Below are experts of layer 8 (counted from 0) of a mixture-of-experts language model. Rows are named router (the router's row for the expert) and show model dimensions 0-191. Each number is 128 + 32 x the weight over its row's rms, rounded and kept within 0 to 255. Numbers have three digits each.
After each expert's rows: "gets" lists some tokens that make up at least twice as much of what it gets as of all text; "mostly gets" lists some tokens that are sent to it at least half of the time. This comes from a sample of Wikipedia text that the model never trained on. Tokens count by the router's weight.

# expert 9
router:091120142123081192093123058099148199133072128232148133148120176101122131099121079134167144104129125149036096118110135167143156163174115125175112157141093138146116095093096116183141080104120152119117100152118099165148139124133114149180124144124152094141076143197129121160138154112121093183133117056058077092170084102148149082131129110095100108125139148161147149126138104164113127177103102174117146147140077095187146125116168108143079193110135150079084138161113116132150121103136139163084099180144111101174131146141192122170164166108169064149132147163175128090083097098144163115
gets: "ed", " on", " with", " for", "ing", " of"
mostly gets: " had", " during", " have", " with", " made", " has"

# expert 0
router:109155155083123080134139184136102118171179130099115115148173177121096097112071134128112116102160145143104107110147113070119074154207133110184176055161198133156092141105126155072116105130154084105091157102156179128179153161114129078093146131175131155089130077112125167141141058168196139135113070134072108118133135116119125150101177096097097094103098143155106146168185144126203127195149176171107191130131089147088111159162126124136156101147082139101122107111151110123175135100075168164097145203132093095132142136110149127123124111106134115080158137102120117176149176113061123117
gets: "e", " Me", "de", "te", "le", "ing"
mostly gets: " River", " Me", " Te", " Beach", " Racing", " Love"

# expert 1
router:144087143108172182152172146145144100085132151098103185183125112097122126135161094180110092113166076109109125106084171131140140163061178182079182130147158130087074155128153107113122125127114117143131137113096143120113173130148055087117179093155084131102153169108139090128094101108187086075103166157094192142121122165141091168176185106141165165141117171188089125094160176173114120096095121135143143150102111115111142130133099198128163116128162135077125103186172186127151201100114155113109173095166133109116047117088178177125129117155069158140155120145095142155109116121139103172
gets: "k", "z", "t", " P", "n", "ch"
mostly gets: " Z", " J", " K", " Sp", " Sch", " p"

# expert 20
router:099117122125095174117090191146170137154143095168201108126179140168172089069102137120099163091123129121061159204126112143154072091122170136171107140096127144173114109134151073140130136105133155093099120171181121209161111160108159163178099116115104092159110166139101156102144138126156147069103114062150104159181152132075135107144105127076121150211092133126206202113118113118127117156111103176184119095151098160177115086158142078124133178109101116095132141194134179124098162149127081094117090103101082149147115151125149102139134127166121071102131160103107165087109094127154113147
gets: ",", " in", " and", " was", " is", " to"
mostly gets: " was", " is", "),", " in", " were", " been"

# expert 31
router:169071085153123121109128126172113141096128117160159134102123114159161123158104151132121129074111141148134078181135104133147081128137066119118075146134166109096168165103159107181086116121148186130115141160108100140141143127139053175121172205092159154174158189127074087072128111144088112150107158092114116141103090105116104176134144072124142074198122147142098064114099130124131164153111116143089114137158171120125080144099131110121122161141156097124082159212095160147123096141130151098192157129074149070144243087198119165111145174101132127147150149169163129136125097144148182087
gets: " a", " the", " of", " first", " an", " one"
mostly gets: " a", " this", " new", " three", " some", " an"

# expert 19
router:139115070193129125136175103141149134087112160138135149090111103124130130129121112148153082231171187165169101127130144076081173136153114116127106155106145133097080168146111103074142136110077110155153156088087145144116099115131124153173104157126118131085115136101162099144164150131106151112165164178173157148135113132109141082103088149151190107111098131155100145088169133132164122097231131097119112136129043166102133114126074116198116063125166125092144123147148092158127114181150113118052167129158171089139156154162116189169169109122120115129110123114145058062190129103132075074
gets: ".", " de", "ac", "ul", "uc", "um"
mostly gets: " de", ").", "\".", ".\"", "uc", "."

# expert 28
router:118138184175128129132150100082064132097143169104087131148163099140137146097143154156131121203116123069146135093114130101093211154090116133209142154155154150226112118116116112147141140183096178155121137083127124107139064140076162080106140114175121121110102129155170183139120102138137135136182134107156158152206178169083111113139105121145193139078104160147095126152160125078192141113080092143129099170105172144134125206128128131086162122130126129129113099187166170143161152145134182163198146111114160137162107168072143116110131085140126177139138078139119129094072143148114144172
gets: "s", "es", "S", "ers", "is", "as"
mostly gets: "ers", "ions", "ations", " members", "ities", "ins"

# expert 25
router:126133107117170091085078100087136077160128113187156093087109129146140090134141165164065132121196133151149154095101122133147130132113137101118169131109125135115095105146133149164140101173140128117084184114118099131184160117111180123116142122131121030104145145136131133087194163125139120086131111152138081081130126128107111151160147076163162083088086150172160174168114160168111083085084112083128151131095141119106094153125172083164152151196136107128099121081121164138129111062171195102038170152133104112118166127163118158197144156088041133117132165076163098196108110082121118108
gets: "-", "|", " |", " of", "===", ":"
mostly gets: "|", " •", "=", "|---|", "See", "-"

# expert 2
router:151131130090151096152135109120150108121050152103100116106093095109090175086176120184143108197078112090131177110106151075157139086066088170131105170085118093163193171181141185195146111087115133195076092137101078089153101083160148125106159089134136102161117130091106171145152178099145145157134178145145094145137104099074127125100108161118135133125160107168162075124094108148159095122143095134080123161111087123176154116110110163087149104137179131169147103163103088072155151098175116144146111131108106162159112133141089078062126097183117163103134067164129101151124087100105106178
gets: "s", " ex", "al", "t", "st", "–"
mostly gets: " ex", " sub", " syn", " trans", " spec", " dis"

# expert 12
router:169145132095133123142124127132108134203172106126113060122104127119120134115142119126168134126165137076130120164194172197120138110138123097095155184078121153151140104123143101122098087123110182125087076108123100156086130126151146107180151116147118183174141153160122075124104101156178090093205126166091159050122178109156192146129140155129150138172100083109103103153147130117098116168112155147138113082075078090080117118131156129124146169119120104169124167147122072153109109180174107173148119097138150111061156186177155095175196082086089122177145135132142140152155139166126153024
gets: "0", "6", "4", "5", "3", "7"
mostly gets: " February", " September", " January", " December", " June", " July"

# expert 17
router:186107138132112123078140151098133064134128140188088150163126168137120168109137206107170148124067187129142168153153150174050106117077115154133143165161051143104197073175164106133130097051122098143134059159092132096167111129154087117140152154062073107146107113157166086148128179142113109116159109129145171094072102156127141073113139169162122123131089144139132161133155183153123152118124149128131126080147195132089160140145115178196142151113144100077062153082125106121144101112173137127146148076136131139137174118100100151133105148093157122090084098134132158135131146070163152076
gets: "\n", ".", "==", "===", " ==", "---|---|---|---|"
mostly gets: " ==", " ===", "\n", "\".", "---|---|---|---|", ".\""

# expert 22
router:116098113038094105169143148117114146092108144136108148063178125144115168081166112139142126144089117072194120099118114131164133118133174160115103087068118134112150161208152166135126088085125100153201086126127122109143135133172160167115136126206117128104141141109149141170095166104058177127094153120088143171092129099091117025096141122157127129192177083118137137158161088066109089141132161079114061085091135141074119120169137131144149123082148140161134140134158159124147097107196109162148115149098120169131137144134090117119116185161155112131144066118104159188134159081109168159
gets: "'", "N", "W", "e", "E", "th"
mostly gets: "'", " mi", "’", "$", "W", "De"

# expert 14
router:134137111107161115124158098089122126166150096160118160114097174178122142115147166142094134155198136149143132125127135122165085162126124133113116118100124091109201112109139139107113081164164155084145123119081165143121088142085160144133141137117138032132122128073122167104136106105128134087087134113142118088086144167165133150096162152155121113128184086116181123092147073185107099157147093145158131046103109201148131088138142255122147123102133133177104148119122078200115133148179142099164115128149116137228160145110111097138146154065141131117108124093109085119141117137145132166
gets: "1", "9", "2", "0", "8", "3"
mostly gets: "1", "9", "2"

# expert 21
router:136177080123186110090141132194100150132137119147131106131115192154201125131143125064119098144115130105128150183157089167139168133131119133182111162070150112096078140144119141133117114131099199165057083148118126172131142113120165110169122167087154135142125162194120102107144174088153152114153125169179071135153085140077131133112149144093065154152140157179109138126131135177137118119175150159108084131201114111122046100123104141106110104102087139104096167141135205100182097094165125152202144114119108185090068172151171099101152125135188163140124148178131139153138143116108149062
gets: ",", " and", " that", " which", " but", " as"
mostly gets: " which", " but", " they", " when", " that", " where"

# expert 7
router:128099125163194110067112150144105183112149102075156102095173079116180097161143187094119081115176089056150158149061163157090140092110116102073162190138171183099165153138096101120116112105081103134097179099179124082093176142166127169126084189061104057125136119150138081125125105151117130109116173111170155150115108137107077093085159163141047126118146183091167153151112117118130131120089108157138113125096160083122070149101115167125139191095135098161137129090091128136107100151113147151075098160133097133092143137116151116104119157087158167126109082135129146108055129145116109146
gets: " (", " \"", "\n", "(", "°", "\""
mostly gets: " (", " \"", "′", "(", "″", "_"

# expert 6
router:148095092072163137166117129090149149117120111078119185158126089089096078127162154136115152108115120191138129137147138118089128170067119159098118090134057147099107128067148143135105109119134146079081076136118119112094151132142086147113124071170130126123145137109134180152069083137121139135105172163097124157124101129113100077150064090180133144146140160117206148107094178077074154126122178080187153146055183165098105120103182146084155086072128132142120087079143123068150094147087170073122152137121143169084150145161146148098083193156158151155155120111061110116100112184141112118
gets: " A", " F", " D", " W", " B", " S"
mostly gets: " W", " B", " D", " P", " G", " F"

# expert 11
router:169097137180072157088121120064095171089105123205125108182105172126137129114117174078154146097099105159112152148113130120059136133133132155109126084126158097104086155145082129120135130151157060105149156141176170172101112191128130152109111166169074101123121117137092083084161137077102058034153156093193114102089140146101130167135095127126136138084127145124096187167099129163102158149120174106142115149167126121090130116066117074120107153097086140144097090137061095126139113109100136138121108091123136116093177152202092158154078080169100140107064157139131163120104123077157169110
gets: " |", ":", ";", ")", "|", " –"
mostly gets: " |", "):", ");", ";", " •", ":"

# expert 18
router:140083078111096099090090122137103124085112173102159127155071101086113102171117171099187102145158135150125133117168141160112150176187144139142143166054110189113094128082145149105129139144165147105163136136104114125089103104188179118168092139065132038080159067135172139148118081147097071161157110125144109169118077117189125082110136110113134183200148101151147108075062138141108160144128132158116129197197118067172133141107113185138124104162067092140142121130154118146161121187141116156128161132104113097155141089051134154107084139126159161161128129150164152104116157117116145104
gets: " ", "\n", " —", " +", " −", " $"
mostly gets: " −", " +", " Apps", " Votes", " —", " Pts"

# expert 23
router:115149097176114067111137044134138129203135094125105131127176098189117089158103099127160124059126137169179151104132170145127127056117053134091134090099131159138101166128138115125201124159109098176158158108143094103129105100083116099126103125168110138102123143109155137135074155140125157111114106121190090187093169126097117174114163058130158149123106080135136145140159111098164114114148138172121106125217164129168150135150058175112115087120117137159166129108118159078113058082105060156107130059059146094112102126138138113089133140151163136148158132103111064111186110148133172112
gets: "o", "i", "ri", "li", "a", "ra"
mostly gets: " Sa", " Li", " Ma", " co", " con", " Ro"

# expert 5
router:157181157153096092097120192133155053131124094136099101145135136151100175147116134142109147105194087127152122156172135133117161119123132080103129090091130051139188140109147130185144097105124157101123095138087135178150103094150088114164136139156166119138141163144147137176096109106137081155072127119127164169096123100197140135166127111145069125077074114082167141108097146123160151168078087097160128053183141133113148166106130179128137076121078103170098170139134115145058101112084144091201094102191106152151194101188095130090120080082165111088163114143135168096158115141104126158
gets: "3", "2", "5", "4", "0", "6"
mostly gets: " seven", " eight", "3", " six", "5", "4"

# expert 16
router:079141123118162146119124211118114108129190117134145126095120099099162110113107094170149134056119142162110162072170162149128185150099095105069147136134082090139166154112127105075118148143091135149155101100055144160094101101205063106122113116049170160130179130112107146149078118055146148133108118150112072150161135152119086201142078158116096212154118140119132127090165122167086178139143141118171139118088060140106095087192132148173101168149155144113096111151153144077163126113078121129125129112061168158151111059185126119149112130155146164145099125102103128126144160114148133148
gets: " he", " to", " He", "ly", " and", " not"
mostly gets: " He", " he", " not", " she", " well", "He"

# expert 8
router:139171119156125173146154082151158159113090102129157107139165143130112114116147082095064168086153087128128072160137119139160119173122130109058118168135107189138131132103084153152108139100106111071085156167166150119165165160119131156188154135078126103133124112157117108131119140121114173143116036068109102122154085122167193136142119122128096145116086170141181126139084098118108083119104139109105168175176109080162138082137140099198080141139106178071137137127098093173044147085143156099150112164186127151167081155095086087157123124150140159111082102203150149080075077098110141153
gets: " was", " as", "ed", " is", " became", " re"
mostly gets: " moved", " located", " wrote", " signed", " returned", " died"

# expert 15
router:145099125141117178157122133137102140107160148132118142121102178085177162139102171127138223113202110104159109124145089058157122113153080189087128114114159078151190110165143183094159140144171145161089117131123110061103167149121191093085153088143121121130139121075113209124104083120154132140146145109167152109072105086114114123139150151106177124139145156140083114131058130175131127091128056097141090072116121056107146139095143043137188168114163095131123131122149155120114137092197159118148164150113153108175170124165140151161135143097148156140103058179121162109125141151159160137
gets: " the", " The", "0", "The", " his", " its"
mostly gets: " the", " The", "The", " his", " its", " their"

# expert 27
router:095131177137107072157181176180151129140086158085129136127113169123143095138126140125212131134112157099098157096131076058099081172115101085121124200146137113144064104146164123133110175154159086089157129096153085110126062129139122105091151082125097152140112089186139184118181166152129128089188178106118136129131087130125068078145189170157080114081120108070178118142089132126099172119150093105144134090114074199174142123135119168098123152148151110115129131114159161098100184146063139100083099148197151121143104135059130133126110133085133145097139124127127165127091101152143066143
gets: "-", " re", " un", " South", " Al", "–"
mostly gets: " re", " un", " South", " Al", " dis", " pre"